config = dict(
    n_layer=12,
    d_model=768,
    experts_per_token=4,
    d_shared_expert=512,
    init_std_router=0.0212,
    lr_router=0.000254,
    norm='rmsnorm',
    beta1=0.9,
    beta2=0.95,
    seq_len=512,
    steps=4341,
    dataset='wikipedia_en',
)
Below are experts of layer 4 (counted from 0) of a mixture-of-experts language model. Rows are named router (the router's row for the expert) and show model dimensions 480-575. Each number is 128 + 32 x the weight over its row's rms, rounded and kept within 0 to 255. Numbers have three digits each.
After each expert's rows: a language model's description of what the expert responds to; "gets" lists some tokens that make up at least twice as much of what it gets as of all text. This comes from a sample of Wikipedia text that the model never trained on. Tokens count by the router's weight.

# expert 34
router:157145175117170152127116122121165127102098114124136086096070131162143073165117176104150129099134152104096095149113078103085176107113146132175147088134122116098098126153120157133108144121158147100164096080128176159135105103170104123142143137191162164089082164136119118117126151165114151068
Description: Line breaks, list hyphens and colons in infobox fields, and values like United States, Phylum, sq mi, degree signs.
gets: "\n", "-", ")", ":", " States", " mi"

# expert 8
router:098091131126199110109104147177112107113144157159142086124098160113104109157140159078112192115139124169121130091134227147135101085106071121117087177135119153133109118077120142101155063167145112130106130151124143147163123155104097174134142145095125106127173128153180114079128135112174099098
Description: Verbs right after a subject, mostly was, is, were, had, have after modals, plus table years and heading equals signs.
gets: " was", "=", " is", " were", " had", " have"

# expert 45
router:110174092153141124171177137168178094175199118150179103096217124129138125109143103188087120093181066120161089151064145110132144080086065120129116131139165124122128124126135149162186108058121160116086189133108150127093175115147039027139121109152163144063140120152153153106128146131136159156
Description: Word endings in Latin species and genus names, e.g. -a, -lla, -um, -idae, plus digits in coordinates and list breaks.
gets: "a", "i", "-", "us", "\n\n", "e"

# expert 7
router:205145090170153097136117145103130089157101138214185086153122149183133133124097099109109122129140122119113133167102169140022107203163128058124153126158144150069153086085166156097118154110088114184172121090153155111143153138090116089101119155076132193100159149100112090159137088150148150137
Description: Plural people nouns and institution name words like students, soldiers, University, County, Infantry, plus endings like nonprof(it), US(S).
gets: "s", " (", " who", "ers", " University", "born"

# expert 22
router:107186103081166117193142127142133159192149136060136144054098175137130095155102109086117161121166127097144090084135094137094136110133118171141129106127088122083185106132150114123128128127160155146190113104116139195157154121134147134178131106115111138123109167151119142172071148100142146154
Description: Birth years and opening parentheses in infobox Born lines (1934, (age 49)), plus word-final suffixes like s, ed, ing.
gets: "s", " (", "c", "(", "ed", "es"

# expert 25
router:124109092172137102134108137169117158166131104121126155068085111083193098137180150184131192133117149136103143088084119092128082163144157127120162155173154127162068121151121072142132137102109108098162141110146189138145098058121139161067123183174163136115090105113145213116129071118168099118
Description: Conjunctions and linking words between clauses or list items: and, but, or, when, until, although, and commas, especially all but.
gets: " and", ",", " (", " but", "–", " or"

# expert 0
router:158115059114114181122091147143121197162154080124082150103136158167113103168120151124102122070132109139102145143083150161150101092103169150113146110092153161124099127120140121132156116153136051145095132150094128109150099060123175125113145115151175122105057189058122177099157088133104175175
Description: Periods ending sentences and line breaks after headings or list items, plus standalone numbers like 500, 86, 3rd.
gets: ".", "\n\n", "\n", " 1", "\n ", " 12"

# expert 46
router:168130113071151179118106149066138106138161049127168138160187115095157160142125171099168137043150136147080090184159108084056079154110216172130134125070109138154141144104150139145076121150167123119130107117184122154117101083124134209139216180129072195121189095145137131130180133181161092187
Description: Table header words and section equals signs in sports and election articles, such as League, Year, Candidate, Party, Votes, footballer.
gets: "=", " Party", " Team", " played", " Democratic", " League"

# expert 20
router:086102071146053146121108096116183201067091151143132115157108123164165167084091097126129127172105163129065099111166105160113162124119175143119137138095224121143072141128107121118135173065149121133073121095156147171088193086121144221179173067115132125135136100071122143082145198160124093186
Description: Hyphens in compounds such as problem-solving, commas, and nouns like film, television, art, screenplay, Railway, JPL, plus Japanese byte pieces.
gets: ",", "-", " and", " \"", "\"", " &"

# expert 52
router:143150127151131113122090144115106088152155152112112162184161118113129175163118152150171176171187213120139114128125118198101168147137138140182106160100080094082125134136096088083101146142146165066165090122115156118143139159081143111078136101207157090205198171088109117139158145170163087095
Description: Last word of a title, name or noun phrase, often before a comma or quote: Living Dead, West Bank, public health, closing parentheses.
gets: ")", "\"", "e", "]", " Park", " River"

# expert 39
router:092171122140142131113110130179134095103149150128145163090175097167154189146168141138114074093128170110100151147164189169137119145202125141120094095196129097166095159160100099127087124170143124130120118169088106154128201174098140180180138149187090120147145174125115142148113156153131097085
Description: Commas, and, while, where, plus list dashes and line breaks that separate clauses or items in lists, credits and scores.
gets: ",", " and", "\n", " with", "|", " is"

# expert 24
router:171133150115124172155077156092099122123075093106105150177129130169153088195117103180109096105113082111096134063132149098101207149145166152137163088117118093119095097137148160138077080138148127167015128151164134142160122132109109094099144145108135143095196177116116109141124075189168146092
Description: Pipes and dashes in table separator rows, and word-initial prefix pieces like pre, comp, ass, ent, sub, pro.
gets: "-", "|", "\n", "/", " co", " ass"

# expert 4
router:144128115132195067175203128135175156137096102086050139144166103131141132097135106151135106120143150150177142126148122126107139171106143124128156130134122164090126172116171172088148134119177078137114089163162147127103181144180129152136156164176106150136128161114147096164154122172170179152
Description: Intensifiers, pronouns and apostrophe-s in quoted or informal speech, such as so certain, it's, you, just, my.
gets: "'", " as", ".", " a", "ho", "ti"

# expert 11
router:104134131154121149130168185065125158162133098088110143134152180110141124170169109163110137145146160217166129132146125117152128058122096097152161113057158159155138155134157149133072104167132092122158121136098151164132128168183141111138143146035126130109148101158087182118156123139077101168
Description: Months in dates and tables, nouns right after of or from in history text, such as Poland, Act, Order, war, Bourbon.
gets: " the", "-", " from", "^", "19", " March"

# expert 38
router:126129158163140182189100092097109140126139116166166097115167119065129126150131152120124122150142164150089077164122150118167115131129119035080087139134128084166104150160122097134158103135063127126150091125189073107111165131200121108145160077065104143078070154072141084082127138094134158112
Description: Articles and possessive pronouns opening a noun phrase after prepositions, such as the, its, his, their, plus possessive 's.
gets: " the", "'", " The", "s", " his", " a"

# expert 57
router:096064068188145157120149169147160146168119192127103077166131127175151139183160115111088094095101117168136076118119183135192125083147067110127103163083118060151151089129118101088106134169137166078132112168089111075086124151139108137057109129113140106144105097133122113120106111178132093130
Description: Middle and final syllables of Japanese, Indian and other foreign names and places, e.g. Akihabara, Gujarat, Dhanurasana, Kiyokawa.
gets: "\n\n", " as", "i", "man", "o", "ra"

# expert 16
router:120120139117137136135074139188140138109115072128133171188157151139146111129141167133072118132157153097188144134079105155116137103134140156089109193123116129100117112148123113122192144151088137165107130149083153148137140103123133058140100162119102158082166129117199140130082069131166070159
Description: Prepositions after chart-peak numbers in music articles (peaked at number 38 on), plus month names, slashes in ratings and paragraph breaks.
gets: ".", " in", " at", "\n\n", " May", " January"

# expert 31
router:143174102148143155095122114084144122141130106109095158167171110096095189131060135170170182158154135149125097058107118059110074148139097150145083098120095132135141161154136116118137149085162094110138128142107166119090089080111096133089141169129080075177126112171124111145115131088101125134
Description: Date-range dashes in biographies, coordinate digits, table dashes and pipes, and quantifiers like every, any, all, these, various.
gets: "  ", "–", "-", " 0", " all", " 1"

# expert 33
router:154135086193137168138070116157172137127139113091139077121147131116142095131062140090111128152074109127165089150144175081119172091105114170092157095152109134143132104117146118154089151158130113140180083138070172150099155128117138132139100128139111190156097146094181202182131162072074157109
Description: Pipes and numbers inside table cells, e.g. vote counts, passing yards, and minute/second marks in coordinates like 57°04′17″.
gets: " |", " 1", ":", " 2", " 3", "′"

# expert 29
router:199018160114125120111115136058116079129126213098107150173143130137135121138160171120107148103185120130204114149148159157123159213151163203130119165170131181148106167121158122128117121159060131146102107087143130145079133096143145080142137075129121119093116137170182103122140152114155155120
Description: Commas in census figures and thousands such as 11,606, plus place nouns city, village, town, Municipality and DST in infobox time zones.
gets: ",", " the", " The", " as", "The", " city"

# expert 10
router:097195188131074146126124080128087086187084117173085133110119181143112110131095154144120115124167202155160165174098190173182122186110113156137093123160064175116161107119104159088134098091151185139093180145074073185158145159138161133176171159160115153141133168144104146091121109140096098106
Description: Pipe separators between cells in results and data tables, plus leading list hyphens and words like Royal, British, returned, again.
gets: " |", "|", ";", " also", " Royal", " again"

# expert 63
router:071122138111116137119152098092091112096082146091141107207118075103138124116085154106088078136158174155117122141112192194108164105170122125097104127146155110119134151138121170107141138164144118142126137101173094128062148096091151110111150146145080050065108114145187111116078132116148128085
Description: Goal numbers in match scores like 2-0, and attributive or compound pieces like -led, 8-bit, plus was/were after subjects.
gets: " |", " in", ".", "d", " was", ";"

# expert 5
router:153170107114140165125163133094112097049079165079202157122169080114132067090131132102138122105144158087135138106155127140083146156124108110142145162122099118148165128146122086136146191110142154153091140130075129122166110151092132169159107147081135143096089146119100101130092126115166149102
Description: Sports results vocabulary such as points, yards, round, touchdown, finals, lb, plus the word-piece ck in hat trick and Neckar.
gets: "s", " the", "\n", "ck", " in", "5"

# expert 3
router:177119071103148162130074132107103098080151105225159135158156152165077103113116144098056116153114138142133113117153163136110094162154088122133210221152146156131121101124096102184166084171080136124133113093125140123131095088105122158101168196141104149124145109033114112184092132148138174126
Description: Years and list dashes in award, exhibition and career lists, with pipes and linking words like from, of; e.g. - 1989, (1987).
gets: "|", " |", "-", " from", " of", " for"

# expert 40
router:080148102177129118086149145110157139170142041092173125109119121075154056135177113119150133121148016079114097171180122116056120239094110126120105102141136077154122082072091141118077151116081168118113162093136179091142083128100095081113123172126070126145130136155055121163156154111124130150
Description: Final pieces of split names and words, like Ernes-to, Alfons-o, Hender-son, legisl-ation, impair-ments, plus credits words like vocals.
gets: "o", "y", "s", "e", "er", "a"

# expert 15
router:102160075095081126105111144186099131115202094088126099108133144142126084112103106149132146137092121151040099088090129150169122041175131133119103146110121090144114137163110116158056169108178102151134100141158086157176098100147126109135133153110167163108125119135114092121106109087137123118
Description: Prepositions like of, in, for after nouns, and = marks opening article title headings; also verbs like establish, make, prevent.
gets: " of", " in", " for", ")", " the", " ="

# expert 18
router:134112095095174163193071141051111108106094134134101151177141103094071148150121142193141142176136147132080134151092083169110095118098087141186172076129126085096137118151148108102130132110108119100202153182148152124132167164196135175181092163098150106165155154128095070122144113113143124114
Description: Month names and time nouns like year, week, same, as in the following year, plus plural s and paragraph breaks.
gets: "\n\n", "s", "\n", " year", " October", " May"

# expert 54
router:132094145082120120141130154069150144110155113159113154117159078102104176070127124158072144165076093146145084086095118088144172059171108138173157141165130168154108126120110130143142126146093135114093171108090189137135124108089126139185135178149139119185074118077108107086127094105128058132
Description: First pieces of words split after a function word, like ar-ouse, tor-pedo, re-habilitation, plus foreign words f, und, du, and in, at.
gets: " in", " at", " p", " e", " f", " di"

# expert 14
router:148164132147160134104077104124069172111166153127130119127117177098168089122150185082153116085157098121160158133144155142115119132091072154114158147169115159105105179165113180099060188115117170114103107106119066090159143131127158107077146074178081135128126167141120129099069155110142120156
Description: Subject and possessive pronouns after commas or periods (they, their, who, which), plus Women, Silver, Bronze cells in sports result tables.
gets: " the", "ing", " his", " which", " their", " The"

# expert 17
router:098133157115162081116114134073080144142120095126134127131099106110118119074127128167143182116177124079166141126142138148155155152130143151106076137182104139101103157135106182159152097088150161139159064130179162077080064081139157107117165143190145098107155163161084128079157143108123151160
Description: Capitalized sentence starters It, Its, The, This after a period or heading, and the to, of, and joining ranges or names, as in 11 to 18.
gets: " and", " of", " to", " the", " The", "–"

# expert 27
router:168125157101101100198146106148103162094100153157125129139123163124158169073117168114167117091149086152189153103137147131117152096152118165089147153107181082093150075175141166062176143099143150150156145136102076095139173048117069140110086163155134058164047113139192174143131119107134093109
Description: Single letters and short syllables inside foreign or rare words, often accented, e.g. í, ā, ş, Tulu, Sloughs.
gets: "e", "n", "a", "r", "i", "la"

# expert 51
router:102128159152140138107130128071120092125196155075100187118095121163146136113114094125124098179134147180139107148103123104124149128126131100124141148052119113101143149117126091150133192136164089133171106134068120145145115110141097119198134086116148100112071135185154139136117087073118152147
Description: Last digits of large numbers in population and vote tables, e.g. 1,983, 5,585, plus pipes and zeros after them.
gets: " |", "0", "1", "-", "7", "4"

# expert 61
router:060134152125106117157120116126138054100108123094143101069070078141060161051125159175153132122072107147123126174130178106139121119144116140109136135102097118157132144158185152103075127169141122125153123143115165090125154122119156147132141136087114174122099138115105097168090161173136177110
Description: Structural punctuation: colons, table separators |---|, .org in URLs, degree signs, decimal points, and words like is, herself.
gets: ":", "-", ".", "|", "  ", "–"

# expert 44
router:094094128159186114186128122132140091171119118120073131112074116156096114110184135106150136144163115145139160136100111081132134108109120119111129178111151092136117155178121145124108137170150141085078157163142165154110106110098091122125152117077137139150219175172113161124113151124117130142
Description: Equals signs closing section headings like == Etymology ==, table pipes, and four-digit years after in, such as 1925, 2005.
gets: "=", " |", " =", "|", ";", " 18"

# expert 41
router:126195162115107079114112155116118172144088177099160110063160118124155206121130124050145124158100143103133124089133117107139143172105159114081152089120123152109093115149106104111133147136161132148167117103145094119119149140170153158101157156125156171116095104131189117099163067164166160169
Description: Word endings and prepositions in descriptions of shapes, buildings and locations, such as flank-ing, rectang-ular, near, borough, and coordinates with km.
gets: " with", " in", " a", " of", " on", " 0"